Experts of a small language model.
Experts: 64 experts in each of 4 layers, 64 cubed ReLU neurons an expert, 8 picks a token, a sigmoid router.
Below are experts of layer 3 (counted from 0) of a mixture-of-experts language model. Rows are named router (the router's row for the expert), up (a neuron's input weights, with its number) and show model dimensions 96-191. Each number is 128 + 32 x the weight over its row's rms, rounded and kept within 0 to 255.
Before each expert's rows: "comes after" lists some tokens at least twice as common just before its tokens as in all text; "gets" lists some tokens that make up at least twice as much of what it gets as of all text. This comes from a sample of Wikipedia text that the model never trained on. Tokens count by the router's weight.

# expert 54
comes after: " of", " in", " to", " for", " with", " on"
gets: " the", " in", " of", " a", " to", " for"
router [124 124 105  93 191 105 157 186 169 174  98  96 104 126 111  91 129 133  95  77 174 170 134 112  86 133  97 135  45  76 174 106 161 148  86 158 146 164 111 137 122 141 120 106 121 118 127 136 100 158 184 115  47 138 107 139 108 135 121 122 130  60  70 130 120  42 113 128 105  98 164 135 162 125  88 124 137 112 106 146 117 163 152 167 111  70 147 106 161 146 125 218 114 152 125 169]
up0 [155 136 104 196  97 105 131 113 144 152 144  83 129 137  68 121 157 156 135 171 140 110 170 100 126 132 105 165 122 128  90 138 123  85  75  90 125 140 110  95 117 108 135 176  87 152  98 130 116 174  79  96  87 153 144 113 166 231 110 114 167 140 105 179  90 131  59 118 129 131  95 205 145 134 113 136 144 132 134 216 156 104 177 139  78  91 196  72 170 125 103 165 110  98 147 150]
up1 [135 130 103 152 104 141 130  80 165  96 134 143 176  84 117 163 154 148 135 138 114 103 172 171 210 157 160  60  98 116 131 123 123 129 113 123 166 105 149 140  83 140 185 122 113 154 110  81 133  86 198  83 166 140 157  95 121  73  87 120 131 151 154  67 161  84 141  94 143 148 128 143 112 132 164  93 164 170 101 118 122 147  78  96 131 226 138 169 137 175  74  92 157  68 131 175]

# expert 3
comes after: "\n", " |\n", ")\n", ".\n", ";\n", "%"
gets: "\n", "-", " |\n", "|", ")\n", ".\n"
router [127 123  94 142 140 142 133 155 147 194 187 167  77  99 132 125 151 113 129 115 159 179 171  70  95 129  73 151 119 151 104 165 155  97 160 114  95 129  78 141 114 168 185  97 178 116 119 132 124 212 134 102 101 166  99 153  97 116 185  89 113  83  91 106 144 130  92  71 110 106 177 156  89  96 109 144 160 160 135 200  77 121 108 105 121  62 178  96 149 138 137 109 147  64 101 185]
up7 [115 123 145  38 116 140 110 147  85 200 159 176  97 133 114 116 134 216 102 110  80 121 115 155  67 191 109 122 130 169 146  86 155 115  89  90  81  89  94 157 174 166  84  93 163 154 150  91 111 143 106 101 123 136 114 149 134 142 112 148  77 112 137 116 100  92 143  80 183 128 171 156 114 127 121 112 108  82  96 128  64 117 116 102 167 145 144 146  62 112  98  86 214 104 168 126]
up8 [113 104 106 146 105  78 102 116 135 157 167 186  90  73 107 146  88 135 195  62 110 149 163 129 160 134  48 158 128 139 129 156  95 169 117 116  81 135  91 178  90 142 130 120 157 113  97 124 155 130 143  98 179 155 131 103 103  76 142  79 144  58  93 188 123 110 132 129 200  42 143 133 125 145  88 125 188 103 165 136 105 154 159 141 156 178 175 134 146 159  96 167 100  67 120 140]

# expert 12
comes after: " |", " |\n", ")", "0", "1", " —"
gets: " |", "|", ";", " |\n", " (", ")"
router [ 79  97  67 103 129 119 147 105 111 154  81 126 143 130 128 152 158 164  81 105 159 155  79  86  85 109  65 146 100 159  90  83 160 143 139 148 107 165 131 126  95 157 134 126 139 126 143 163 160 143 152  96  79 113 109 199 183 128 180 124  88 113 133  84 161  98  85 109 113 143 110 113 116 141 134 207 145 126  80 117 134 104  93 139 123  90 115 140 155 167 169 172  89  68 158 204]
up0 [115 120 130  94 181  54 142  95 103 159 151 169 158 131 105 135 155 136 200 134 177 145 119  85 146 113 110 101 147  87 134 127 104  81  88 173 138 143 164 131 122 129 173 129 112 101  91 193 157 140 114 119  73 162  68  98 138 117 104 153 152 202 192  69 139 134  85 191 192 146 153 158 149 104  90 215 121 132 116 140  85 117 108 143 190 157 124 128 128 103 129 106 155 121 104 103]
up1 [142 130 113 180 125 151 147 145 159 101  98 146  81 106 113  68 134 118 175  80 112 150 130 103 117 175  96  57 125 149 133 108 130 106 164  63 107  69 140  93 106 165 102 149 149 140 115 127  91 114 205 135 149  73 118 136  74 210 159 131 194 140  99 139 139 124 115 132 183 177 114  74 115  86 167 138 144 113 108 155 138 130 101 132 176 131  68 120 187 145 137 102 121 142 138 133]

# expert 32
comes after: " |", " ", "|", ";", "–", "1"
gets: " ", " (", "–", "1", "2", "0"
router [135 126 150 152 177 161  83 115 159 189 100 135  62 110 117 127 155 134  99  82 112 122  87 104 151  92  85 149  59 122 125 126 164 151  86 128 136 134  97  96  94 113 127 124 198 148 151 145 113  74 184 150 139 146 115 189 116 126 170 175 115 152 149 122 134  89 113 134  56 197 167  72 156 147 125 169 117 172 114 174 123 154  88 106 115 114 124  51 176 204 150 150  95 126 189 173]
up7 [151 137 135 118 102 141 123 134 151 118 140 154 104 109 167 176 121  95 187 146 151 119 183  64  75 171 113 189 156 179 153 104  59 163 147 134  97 148 127  69 112 117 100 149 134 104 108 216 110 102  77 165 142 145  45 138  32 145 108 142 102 150 146  91  75 135  93 142  87  96 143 127 131 120 153 163 155 124 143 200 148 170  93 131  88 146 138 162 133  90 116 148 124 129 149 144]
up8 [164 133 121 153  64  94 189 133 152 127 118 193 109  98 140 138 159 142 145  77 118 153 103 180 138 114  78 150 116 144 166 116 161 158  91 135 112 182 117 100 189 172 115 138 126 179 172 123  84 122 145 142 137 177 155 154 172 177 114 167 141  91 104 132 129 120 139 171  99 109 112 118 188  83 113 100 129 156 176 101 139 184  87 128 135 163 133  14 186 129 123 128  88 146 122 117]

# expert 62
comes after: " ", "20", "19", " in", "–", "18"
gets: "20", "19", " ", "18", ",", "10"
router [108 121  86 147 129 128 150  32 163 118 154  80 115 146 128 174  95 140 112  94 155 176 102 119 104 133 116 206 101 162  80 133 124 138  79 149  64 128  61 144 180 125 126 144 160 130  92 136 130 138 166 119 108 152 202 110 120 151 169 149 122 126  82 157 176 129 146 157 117 137 163 103 123 157  90 146 117 143 103 139 131  91 109 156  72 113 141 106 119 163 183 117  99  76 153 163]
up0 [206  73 123  79 114  85 133 112 134 112 132 127 133  55 145 210 153 160 160 133 125 140 148 209 128 128 153 185  95 117 148 135 134 167  98 194 120 113 128  93 132 136 150 178 179 110 111 141  87  93 169 135 129 156 157 137 121 119 196 176 109 138 164 138 106 161 132 133 114  59  90 126 149 179 109 114  93 103 135 110 121  79 131 161 122 139 156 210  81 119 117 124 122 128 118 115]
up1 [167 156 154  82  99  97  97 116  71 177  83 114 143 132  85 156  96 161 120 107 204  93 128 134 193  82 122 129 115 111  99 155 144 126 143  74 142 127 166 153 182 146 142 129 138 125  99 118  98  98 177 105 127 163 117 149  95 151 194 128 109 141 189 187 111 158 119 111 107  81 127  74 104 195 157 122  81 125 140 177  97  88 162 154 101 196 175 188 116 143 106 105 170 175 104 111]

# expert 48
comes after: " |", " ", "0", " |\n", "1", ";"
gets: " |", " ", " |\n", ";", "|", " —"
router [115 150 113 102 127 115 129  81 167 193 108 159 112  78 142 157 100 130  98  96 135 165 109 143  63 111  96 171  71 106 109  87 169 127 150 174 147 143 108 110  93 131  88 147 150 157 145 131 156 132 181  94  58 125 132 189 179 122 190 153 129 111  90  88 102  97  78  93 126 105  65 114 138 153 124 124 123 131 112 142 103 146  76 199 139  61 133 101 130 183 159 170 104 115 156 188]
up0 [ 60 122 172 142  93 128 159 151 120 155 141 129 117 123 121 134 138 165 170 142 114  91 186  93 116 138  74  92 128  57 141 108  87 126  89 150 170 141 123  92 124 118 182 133 139 114 113  91  89 109 125 174 191 109 137 158 204 174 138 128 150  87 126 100 142 123 165 119 136  86 107 107  64 109 108 136 126 107  86 129 129 131 132 113 175 142  94 123  80 137 124 159  81  79 136 164]
up1 [133 157 101 137 108 102 106 141 119 144 144 172 210 120 167 149  48  92 137 115  95 156 122 128 114 148 133 106  77 157 124 183 140 114  86 119 180 125 140 131 113 123  88 189 118 184  79  82 136 110 151 160 107 125  78 133 120 119 127 102 116 129 150 131 142 152  97 100 158 115  50 142  97 149 125 121 102 122 155 176  67 162 237 129 117 166 118 138 159 127  64 135 115 131 135 155]

# expert 0
comes after: " |\n", "0", ")", "1", "2", "3"
gets: " |", "|", ";", "===", " /", "=="
router [104 101 114  89 128  79 129  96 128 145  94 128 119  94 142 161 138 151 105 120 126 126  92  91  85  74  58 132  97 141 101  98 178 105 143 125 114 123 128  99 103 156  71 178 159 123 105 142 139 163 202 100  76  78 126 162 191 109 176 125 103  83 147 109 131  95 100 101 111 160  82 143 113 134 117 162 133 112  72 122 123  87 115 174 108  26 145 122 128 181 140 178  95  88 118 155]
up0 [ 97  77 107  85 111 200 132 120 140  80 131 113 129 179 157  95 102 167  90 147 153 120 110  98 136  92 129 115  96 201 134 157 126 147 152  94 140  89 125  51 121 152 122  99 137 169 111 119  59 109 131  65 143  85 123 126 133 177 129 116 169  97 132 128 161 143 126 159 125 112 108  76 151  83 153 128 110 187 143 148 161 109 111 123 123 101 130  84  80 117 139 130 168 106 155 137]
up1 [179 158 151 173 112 103 146 190 155 114 121 158 144 110 117 153 126 130 113 126 104  78 140  91 165 133 160 152 100 106 137 115  78 126 156 156 133 167 171 142  93 137  44  86 164 103 111  97 169  76 114 138 154  58 109 129 134 162 149 115 137 108 133 106 176 152 138 154 104 117 194 131 133 127 125 117  97 212  85 162 122 183 159  83 155 114 145 130 172 132 165 144 102 113 135 145]

# expert 30
comes after: " of", " in", " |\n", " for", " on", " to"
gets: " the", " of", " in", " to", "|", " on"
router [138  99  64 130 166 116 140 154 187 124 100  95  98 123 117 117 127 131 113  89 158 157 136 119  74 135  87 117  55 142 137  68 147 134  97 192 130 129  55 133 104 143 130 115 162 140 114 111 102 147 158 115  70 108 120 119 128 135 150 170 110  65  82 113  97  70 142 105  98 116 183 148 122 137  74 150 132  74  67 143 112 121 146 156 106  57 153 113 169 156 117 147 106 112 166 150]
up0 [171 140 140 154 140  94 172 102 142 101 157 114 106 153 117 174 157 130 178 155 149  93 125  97 122 103 122 107 101 154 162 112 125 134  97 157  98 137 105 133 136  62  74 146 162 174 138 180 106  88 102 182  66 105 168  98 158 112 188 172 149  65  81  71 134 161 146 127  81 119 116 144 146 160 106 123 129 128 123 166 164 133 154 160 127 142 104 121 121  77 124 105 119 188 159 133]
up1 [184  91  98 117 100  55 186 139  91 126 142 120 134 116 138 103  90 172 188 154 108  94  62 129  79 155 154 121 125 158  62 205 145 120  99 187 210 142 159 105 140 156 136 162 125 139 114 120 145 114  96 118 134 181 168 111 162 135 132 159 145 137 122 153 113 106 153 139 137 129 192 146 107 166 132 153 189 133 145  96 115 118 122 123 179 159  81  61 144 159  85  92 159 111 136 141]

# expert 14
comes after: ".", ",", " of", " as", ".\n\n", " is"
gets: " the", ".", " The", " a", "'s", "The"
router [110 110  87 108 181  79 117 148 142 186 117  73 100 110 120 115 115 145 147  89 123 190 165 108  89 126 133 139  65 148 167 119 161 179 136 147 136 124 146 176 152 142 113  84 138 105 138 131 148 123 191  81 129  76 134 151 117 167 154 110  57 110 146 105  90  74 123 153 113 156 124  59 142  94  76 141 113 116 109 122  90 124  67 132  97  93 121 108 185 135 119 160 107 136 140 159]
up0 [ 93 131 132 135 126  87 142 135 149  74  82 149 157 138 186 147 196 117 123 102  86  93 138 114 129 156 113  98  93 103 127 173 156 180 137 120 165 105 203 165 128 192 132 140 112 147 194 161 104 160 176  76 153 182 147 174  65 178 139 184 104  93 157 152 107 110 103  98 151 160  88 105 117 103 143 111 107 103  70  82 102 132  97 142  96 183 167  99 147 152 146 146 148 123 144 119]
up1 [151 115  82 165 121 106 151 137 191  86  92 141  86 169  62  98  83 186 174 142  81  90 111 176 146 112 152 102 109 132 126 111  77 127 123  93 123 192 139 132 173 124 159 137 153 144 155 100 118 171 212 141 150 146 111 107 143  79 135 130 190 132 174 116 170 150 136 129 145 134 146  79 151  76 169 106 147 156 141 176  95  96 148 127 136  92 151 132 141 151 107  76 153 195 149 142]

# expert 11
comes after: "\n", " |\n", ")\n", ".", ".\n", "-"
gets: "-", "|", ".", "–", "\n", "==="
router [140 122 156  92 159  95 112 135 157 127 123 111 104  62 114  77  95 147  84 126 150 199 131 130 102  90  90 179 106  77 138 150 151 115 115 156 125 121 118 117 104 136 167 155 199 137 140 137 187 147 136  97 127 118 167 138 106 146 200 115  72 118 106 115 134  76  96  84  87 165 129 109 152 101 123  82 158 162 162 169  66  98 108 170 146  89 170  76 185 152 117 114 137  94 125 221]
up0 [123 129  33 103 128 119 104 105  88 150 151 146 104  77 158 158 123 160 135  96 143 119 103 165 165 128 160 128 146 148 102 138 124 131 117 135 123 138 144  48 110 126  94  97 107  94 133 103 151 126 147  68 235 113 131 134 188 195  92  98 132  89 114 128 107 194 136 101 124 177 153 187 106 168 121  64 138  88 180 123 127 157 154 150 183 194 102 196  98 145 104 160 104  85 153 131]
up1 [123 105 157 108 155 126  71 121  88  64 133  98 178 133 108  99 103 137 173 109 104 137 122 143 148 128 143 190 140 149 159 118  76 161  57 134 177 134 165 146 123 114 135 121 150 119 110 158 139 162 138 149 109 144 105 108  89 111 131 136  91 166 114  97 115 151  69 123 177 141 169 193 122 176 163 107 116  91  74 153  94 168 120  76 192  94 145  79 161 129 173 120  95 127 171 128]

# expert 50
comes after: " (", ".\n\n", " ", "\n\n", " \"", "=="
gets: " \"", ".\n\n", "19", "\n\n", "==", "20"
router [130  93 101 102 204 118  99 112 164 157 124 134 118 126 151 153 170 127 105  92 172 163 114 124 134 135 119 110  29 115  73 127 161 180 149 148 140 144  59 182 100  61 174 179 123 185  86 154 131 145 170 115 107 138 163 226 137 144 199 118 121 115 125 110 118  95 167 178  78 101 128  88  96 148 123 135 126 134  67 172  94 108 115 127 107 111 111 130 127 180 156 109  74  89 146 155]
up0 [134  76 137 117 125 110  85  80  74 121 104  62 144 123 119 122  71 110 172 123 114 160 118 148  60 114 163 170 137 143  73 116 133 155 105 167 101 124 120 216  86 131 128 149 103 166 169 161 153  95 190 140 167 153 129  99 108 191 120 106 159 140  87 134  86 153 182 156 134 176 132 161 114 119 191 128 147 188 157  73 125 131  33 105 161  75 129 165 137 109 152 106 153  92 156  85]
up1 [ 96 209 148 128 150 142 102 166 130 151 179 118 156  66 111  77 140 219 104 149 122 154  76 117 144 174 127 155 128  94  54  98 133 127 106 109 183 169 120 114  99  97 113 145  92 151  91 125 149 124 142 133 135 101 126 125  88 176 103 142 132 114  92 130 183 185 174 128 147 188  88 139  88 107 176 117 121  98  90 114 135 115  99 147 113 119 124 120 123 168 143  72  98 110 116  96]

# expert 36
comes after: " ", "20", "19", "–", ".", "18"
gets: "20", "19", "0", "18", "10", "6"
router [122 123 133 124 113 129 130  79 146 121  97 138  99 141 161 141 142 120 102 125 121 179 133 111  80  93 123 144  90  77 112 158 166 166 122 116 117 123  69 122 154 147 109 134 169 179  74 131 152 136 137 119 103 159 172 187 150 128 170 157 124 116 108 157 115 115 138 128 101 168 159 130 155 148  80 123 130 164 158 165 108 127  90 158  80  91 103 116  99 158 170 117  91 101 112 176]
up10 [133 156 130 141 132  62  97 155 137 123 122  80 194  94 140  97 121 196 168 159 183 129 147 120 100 238 149 133 175 153 165 116 128 203  91  96 149 159 117 185 152  95 106 125  97 137 152 118 109 121 143 134 166 117  92 152 158 173 158 201 108 146  91 109 162 105  80 146  98 139 101 128 112 107 116  71 108 117 128 183 136 183 112 179 130 184 170 111 107 152  84 108 115  91 119 131]
up11 [115 120 127 160 136 151 120  75 176  99 113 130 180  97 132 130 124 154 172 118 124 141  93  99 164  97 122 158 178 150  90 165 150 156 122 115 115 187 143 203 174 114  62 129 183 129  97  88 218 165  95  98 130 179 138 122 112 147  85 132 129 129  79 115 124 110 106  96 128 149  75 110  99 101 153 142 115 146 152  55 122 138 137  99 108 133 103  97 184 111 105 178 145 194 149 135]

# expert 33
comes after: " ", " N", " T", " (", " E", " M"
gets: "1", "3", "a", "4", "2", "os"
router [148 112 126 126 202 191 160  94 196 126 115 175 133 141 172 136 164 138 171  81 144 169 174  91  93 129 114 156 120 144 118 129 134 133 149 120  87 146 111 114  45 132 141  79 149 102 123 111  87 120 153 141  99 101 125 181 149 136 142 184 119 141  99 133 121  95 152 153  99 104  78 167  93 139 111 130 198 143 141 168 139  73 111  70 122  79 116  88 153 165 142 137 103 132  86 155]
up5 [179  85 124 100 128 173 128 133  87 137 126 162 154 187 101  91 146 140 179  93 136  89 136 165 124 171 103 175 203 161 185  73 177 123 136 149 116 111 103 121 133 131  80 158 115 157 202 111 124 148 191  84 121  81 160  97 149 164 161 166 110  63  76 137 119 176 102  97  56 110  60 140  86 114 194  80 101 142  81 132 182 105 188  92 135 126  99 120 132  85 116 158 131 132  87 135]
up6 [162 121 130 129 143 179 171 150 103  93  83 176 114 151 106 129  79 115 148 169  86 129 152 133 102 111 148  81 144 118  94 120 135 107 123 143 166 147 140 138 107 186  71 158  68  88  80 133 114 121 127 148 183 129 128 139 138 178 105  78  92 102 105 120  86 147 208 176 161 136 132 137  38 158 137  85  85 100 139 131 171 118  97 127 158 165 174  87 140 118 113 138 190  89 115 139]

# expert 8
comes after: "-", " |", " the", ":", "|", " of"
gets: ":", "-", " St", " John", " Mar", " New"
router [131  73  98 124 152 120 130  55 178 152 103 157 109 101 165  72 105 143  94 145 158 189  98 116  90 111 123 136 151 110 106 126 134 167 188 165 118 105 121 143 110 111 107 149 154 157 133 106 134 133 168 132  75 139 138 179 162 107 146 136 110 161 134 134 153 113 134 163  91 152 147  98 143  90  64 149 124 144 109 141  96 111 112 200 146 124 142  83 165 139 188 140 126 140 109 175]
up0 [160 120 129 125 115 165 160 142 149  98  91 181 142 125 125 114 133 103 113 141 124 151 141 184 153 163 135  51 113  92 124  84 125 153  99 123 139  75  97 135 140 120 175 135 141 176 129 131 101 144 168  79 156 100 133 184  67 140 194 105 172 143 143 106 138 166  66 130 121 156  99  77  90 134 107 104 175 111  67 145 114  67 112 159 141 194 145 103 125  98  94 122 147 120 185  83]
up1 [158  89 183 148 127 146 113  81 135 143 162 114 120 145 157 128 123 137 139 101  85 180 117 145 150 114 147  74 179 183 162 170 127 125  98  90 158 100 155  85 123  32 151 154 109 145 170 140 133  89 111 153 140  97 160  95 182 129 146 145 132  98 105 152  59 132  70 104 117  73 166 155  74  91 174 125 132 154 107 111 115 101 148 135  99 117 127 142 110 104 136 122 163 145 147 157]

# expert 10
comes after: " |", " ", "0", ".", ";", "1"
gets: " ", " |", "0", "1", "2", "3"
router [133 126 120 106 131 128 132 103 168 128 130 140 109 124 179 149 134 131 168  64 144 136 114 139 133 133  91 189  98 126 114 160 207 110 106 137 142 214 124  98  89 124 119 156 180 148 113 147 133 108 170 115  94 111 108 220 174 142 163 133  74 176 144  86 115  56  89 142 110 159 119  93 159 138  96 148 135 112 162 180  71 161 101 183 159 113 109 100 137 174 167 153 114  80 131 159]
up0 [213 105 173 120 126 123 149 119 105 199  92 153  82 168 137 150  57 140 112 132 113 145 106 182  90 150 151 153  69 147 138 145 128  80 141 109  99  90 128 140  84 109 109 114 160 117  92 146 125 123 141 149 135 117 132  85 140  91  89  93 117 163 106  97 133 110 172 122 129 106 129 147 110  55  65 217  91 159 133 189  91 166 172  65 146  93 105 106  78 131  64  49 122 161 100 140]
up1 [148 127 105 138 160 181 156 133 143  87 109 134 124 106 120 101 111 185 125 117 117 116 131 143 142  76 166  80  80 162 145 138 171 142  95 141 175 117 166 150  45 187 127 122  73 118  79  78 179 137 183 145 171  62 167 128 174 126 112 115 101  93 104 169  98 132 120 129 159  95  70 128 154 101  92 114  48 105 141 120 127 122 144 115 116 148 176 110 124 148 146  71 138 114 112  75]

# expert 31
comes after: " |", " ", "|", " (", ";", ":"
gets: " ", " (", "20", "19", "–", "18"
router [111 152 149 114 178 140 101  97 161 175  75 127  83 154 112 102 135 146 123  93 149 158  61  98 142  93 124 150  43 150 105 119 139 157  83 128 145 145  71 126  99 162 168  85 212 129 123 156 152  70 206 114 107 161 148 147 115 140 168 132 133 153 130 147 145 106 116 136  57 184 133 104 126 136 142 175 145 161  72 167 149 156  73 129  61 103 131 114 155 187 179 174 105 116 175 150]
up7 [ 79 126 137 100 148 103  93  80 155 108 111 140  96 129  93  87 117 165 129 133 134  86 125 147 138 164 107 128  74  98 112 136 157 123 137 128  89  60 137 117  81 169 148 113 177  84 157  79 128 118 113 208  89 172 214  95 151 174 147  98 100 117 113  91 158 134 112 169 171 113 118 128  68 208 160 126 118 158 141  84 153  99 106 140 145 109 192 185 113 144  82 112 121 179 136 103]
up8 [153 145 124 123 153  91  51 103 133 108 157 101 167 164  80 133 156 127  99 144 122 109 114 187  78 155 137 108 102 105 120 137  67 139  70 106 127  82  99 121 135 146 120  99 119  97 151 109 119 172 137 131 170  71 111 123 164  90 115 119 179 142  71  33 124 104 145  99 151 143 142 123 111 134 152 110 132  75 148 138 182 117  92 126  67 164 108 140 160 121  69 124 134  98 156 141]

# expert 39
comes after: " ", " |", "20", "19", "|", "–"
gets: " ", "20", "19", "18", "1", "10"
router [149 141 115 135 127 147 125  45 169 151 137  93  51 123 129 152 145 114  77 106 123 167 132  73 119  86  88 160  42 118  83 148 142 152  86 124 154  86  36 163 134 145 116 126 175 138 119 126 171 113 150 107 116 158 161 131 126 126 116 152 156 154 121 135 147 109 127 138  76 172 161 106 147 126 114 168 121 164  86 184 115 148 110 131  48 115  96 119 135 196 143 147  76 127 145 156]
up7 [118 108  70  92 119 165  88  76 155 127 120 126 108 181  87 191  68 171 169 196  99 119 189  90 107  89 147 169  95 130 115 143 173 149 141 153  99 113 134 131 106 108 115 111 113 126 160 119 155 125  87 137 137 189  87 131 145  77 174  98 107 110 150 227 113 138  96 106 160 112 137 147  90 115 149 107 147  82 125 116 171  80 114  97 125 123 133 127  93 145 134  73 157 170 132 179]
up8 [124 124 138 213 114 191  87  76 126 135 107 122 175  99 121 146 118  91 107 132 104 112  75 134 128  93 150 132 136 159 143 104  78 140 161 107 132 112 157 175 172  87 122 122 155 125 131 134 176  99  69 113 134 101 100 124 155 128 179 124 109 110  83  86 139  90 114  79 102 142  92 142 207 133 134  81 133 154 136 107 141 119 121 212 179 153 144  96 139 111 131 112  96  61  91  88]

# expert 46
comes after: "\n", ")\n", " |\n", " as", "-", ".\n"
gets: "-", " a", ":", " A", " by", "\n"
router [147 115 140 127 196 128 128 143 181 158 137 109  81 118 130 123  76 182 114 116 154 163 120 129  57  67 112 195 144 108 149  97 159 134  85 156 152 114  91 131 115 178 151 138 143 150 123 130 138 163 163 110 120 114 115 163 149 134 122  93 116 117 110 112 163 109 147 163  90 144 140 135  90  90 101  87 151  81  84 120  91 130 101 112  98  43 220 101 194 132 141  84 129 118  84 220]
up0 [138 147 174 110 223 129 117 138 103 145  94 123 166 133  90 120  88 136 100  60 197 148 133 148 132 164 141 188  97 152 119 123  76 125 144 128 106 148 144 132 111 137 123  96 182 132 136  92 105 195 102 195  90 123 151 106 113  88  83 116 135 165 129 150 115 118  59 183 141 106 110  92  77 108  91  96 141 199 110 121 141 151 160 149 149 136 164 195  81 163 190  88 139 114 133 135]
up1 [134 107  97 109 148 129 185 129 122  77 126 132 124  76 146 137 107 165 194 113 167 114 172 128 140 135 154  98  70 167 128  97  90 194  58  88 149 140 114 147 204 136 164 121 166 128 114 136 144 100 156  58 129  94  79 137 166 100 107 156 134  87 129 103 149 173 133 189 128 135 131 136 114 111 126  99 115  20 101  86 109 172 162 142 143 132 127 105 199 115 121 130  69 127 117 151]

# expert 41
comes after: ",", ".", " was", " he", " that", " and"
gets: " he", " was", " it", " He", " to", " also"
router [ 91 124 113 137  88 118 107 129  93 174 105  88 110 158 106 174 146 166 130  99 163 193 136 125  99 115 119 183 107 119 167  82 142 172 170 206 151 136  81 156 140 148 149  92  62 140 120 166 108 115 177 141  97 124 217 150 104 140 181 136 127 136 115  99 125 136 103 124 116 135 142 100 154 143  98 186 190 123 128 187 103 172 150 145  94  81 158 113 132 134 155 130  82  84  93 112]
up0 [ 93 118  93 183 115 119  48 111  96 131  92 146 115  99 144 125 111 125  83 156  87 155 173 127  86 141  69 137 107 148 100 100 109 100 119 172 175 129 162 187 115  81 117  96  81  85 147 170 113 149 148  73 177 176 128 134 158 139 108 146 108  97 105 154 136 157 166 100 123  78  87 113 117 117 123 163  45 123  81 153 153 107 134 151 101 145  73 199 138 107  41  91 166 173 118 139]
up1 [143  97 102 132 115  70 150 122 105 165  92 149 183  95 206 145 136  94 140 145 133 119 152 112  69  93 144  75  83  66 142 115 100 159 166 118 153 124 121 162  96 171 147 107  78 108 149  76 161 140 111 173 166 124 113 136  85 170 170 124 144 137  81  38 106 145 166 124 109 170  95  79 113 143  92 156 143 116 122  81 119  89 128 172 145 185 109  38 111 115 119 129 136 118 138 124]

# expert 1
comes after: "|", " |", " in", " |\n", " November", " October"
gets: " ", " |\n", " in", "20", "19", "|"
router [135 166  73 123 151 152  95  81 194 161  86 111 123 121 119 124 121 116 120 110 197 153 108 100 120 147 162 108 106 129 122 146 155 158 105 167 104 164  39 144  70 114 159 159 185 112 137 147 168 132 199 170  71 177 163 184 149 146 120 131 135 110  73 135 117  73 149 172 116 124 162 138  95 128 124 142 136 149  62 156 119 141 108 170 111  55 154  85 157 161 172 140 144  91 138 149]
up0 [145 134  96 130 141 106 119 131 139 104  79 103 118 158  73 180  89 154  75 147  99 121 139 150 153 134 119  89 162 127 149 112  89 162 107 108 140 132 104  83  92 156 109 149 164 125 139 121 131 116 141 134  87 122 142  86 113 197  89 142  74 179  99 140 114  99 122 160 143 102 180 105 128 130 175 144 106 200 166 171 171 119 139 129 115 102 134 117 109  69 125  70 105 127 146 199]
up1 [107 157 120 163 104 105 121 100 164 193 117 143 115  50 103 110  70  80  64 142  77 114 159 167  96 133 152 102 130 133 131  83 167 138  56 144 162 127 181 104 116 124 140 144 111  72 184 139 114 114 154 152 155 165 143 109 128 106  73 179 157 172 127 171 141 128 124 184 185  96 119 133  77  75 210 180 149 130 118 105  80 148 110 167 115 113 137 110 163 125 152 115 122 121 155 157]

# expert 43
comes after: " ", ".", "–", " R", "1", "2"
gets: "0", "1", "2", "3", "5", "4"
router [180 110 130  76 154 146 112 104 126 148 137 152 101 102 138 124 163 123 134 108 110 114 131  68 104 156  69 131  72 170 112 122 103 165 114  97 137  99 130 116 118 129  93 118 116 164 121 141 113 122 152 137  96 104 186 145 172 121 161 161 124  87 112 137  61 122 176 108  84 153 178 119 151 117  98 120 114 157 170 156  78  89 115 143 126  79  87  72 151 142 143 154  73 118 109 188]
up5 [167 129 115 130  90  81 113 127 207 116 108 160 122 109 158 152  85 143 167 182  74 116 114  96 150 119 164 134  94 155 167 106  85  94 120  77 154 160  99 142 142 148 158 131 123 139  83 141 132  70 175 103 139  48 172  97  93 147 126 142 145  69  63  98  30 167 158 151 109  86 111  92  89 113  99 124 133 176 187 130  76 123 166 123  72 121  73 101 122 142 104 130 169 145 114 151]
up6 [100 131 142 105 105 175 162 201 108  80 139 127 140 104 100 175 168 162  90  83 171 102 148  48 104 140 168 131 128 127 128 115 132 170 191  76  98 132 118 115  84 110 115  87 117  79 150 109  66  34  65 123 174 175  71 106 111 121 152 179 154 116 122 133 123 135 126 162 158 130  93 132 113 169 159 156 108 124 157 167 151 110 190 104 113 135 125 140 111 151 159 155  97 132 189 131]